Experts of a small language model.
Training: 667M tokens, 7336 steps.
Below are experts of layer 7 (counted from 0) of a mixture-of-experts language model. Rows are named router (the router's row for the expert) and show model dimensions 64-127. Each number is 500 + 25 x the weight over its row's rms, rounded and kept within 0 to 999. Numbers have three digits each.
After each expert's rows: "comes before" lists some tokens at least twice as common just after its tokens as in all text. This comes from a sample of Wikipedia text that the model never trained on. Tokens count by the router's weight.

# expert 14
router:492530522500519480529480494512511513543489513529510489532495476484446517512498454501501498523472487528477558544489501480513487500478501471488474514491501502528447484489479526477542554470454461
comes before: " |", ".", "–", " |\n", ";", "%"

# expert 1
router:479521536473517476534488518520493483507494536485496454522478501481503530501498496462485471530475529524494568507511532461513476470490506482514514538564506473581524475472517463494510534508491501
comes before: ":", "=", "==", "-", "The", "In"

# expert 10
router:457536540473518476506484472506518488504502502501507461539502538485504526521467465500521477516471550575471547484454510471558485481456530487513525475496474503526515509474459508497512509475468483
comes before: " ", " —", " \"", " L", " W", " A"

# expert 19
router:498527556489530476530494515509508455503504543446519488522494520503531520503474502526518509518486505527468533487500504470509496539494499507522481526528528479517505476499476460486508544473488492
comes before: "0", "6", "2", "1", "3", "4"

# expert 16
router:492512516471514507531494501500496498548528559488488476537510538439502531508460483456529490520478507520489526509516536496534452525479532495506472513499540511499487471475503502489501497506470473
comes before: " of", ",", " to", ".", " and", " in"

# expert 4
router:514504511509540486500483496502527509511483533481533505535536500452492509522484510489504498544506515515511524498462503483520479493468488445506499527563537501519494489484473494464512505487493521
comes before: ",", " of", " and", ".", " to", " in"

# expert 7
router:482486524450510475553436509506490491520475533502527484501514506470497528493504497520498467516442545552469558567486527492509488491484512493525478502479540508547478491482494480472546555454479503
comes before: ",", "–", " ", " |", ")", ")\n"

# expert 15
router:470529522486535506550492449473478496522526497489541510512509494490506519502485498482511490503495495526476555534461544514537463474437517472494487511547522472482531480488501467443511525464497514
comes before: " a", " of", " in", " to", " as", " an"

# expert 8
router:514488502492528459508467481510477508506520489472537474530535500482512524504476471497519450553466530500503508517451519442506442486494517480534490525529488459498473524451506465499507568458464507
comes before: " the", " a", " his", " its", " this", " their"

# expert 2
router:514543552489515489561509488487494508543531544531514482498512506511512556553456509520518488523490503562492559521495505512557504469481482484502510477501502499507473468483493477490512540483500531
comes before: "|", "-", " ", " |\n", "|---|---|---|---|---|\n", "==="

# expert 18
router:477489531497533484526452457485491505514500523526505460553487498457509540542497481535513488486483525519521531551486544492533507502449502480493461490510484475516471502467505508492518536515455469
comes before: " the", " a", " in", " that", " by", " on"

# expert 13
router:489549523468501455494497487546523497514528557514487480501520546483460503550473479510533497514476510524471526525530527464519453467460522487498500485536522486496476459453482498496560510488475498
comes before: " |", "\n", " (", " Championship", " Cup", " League"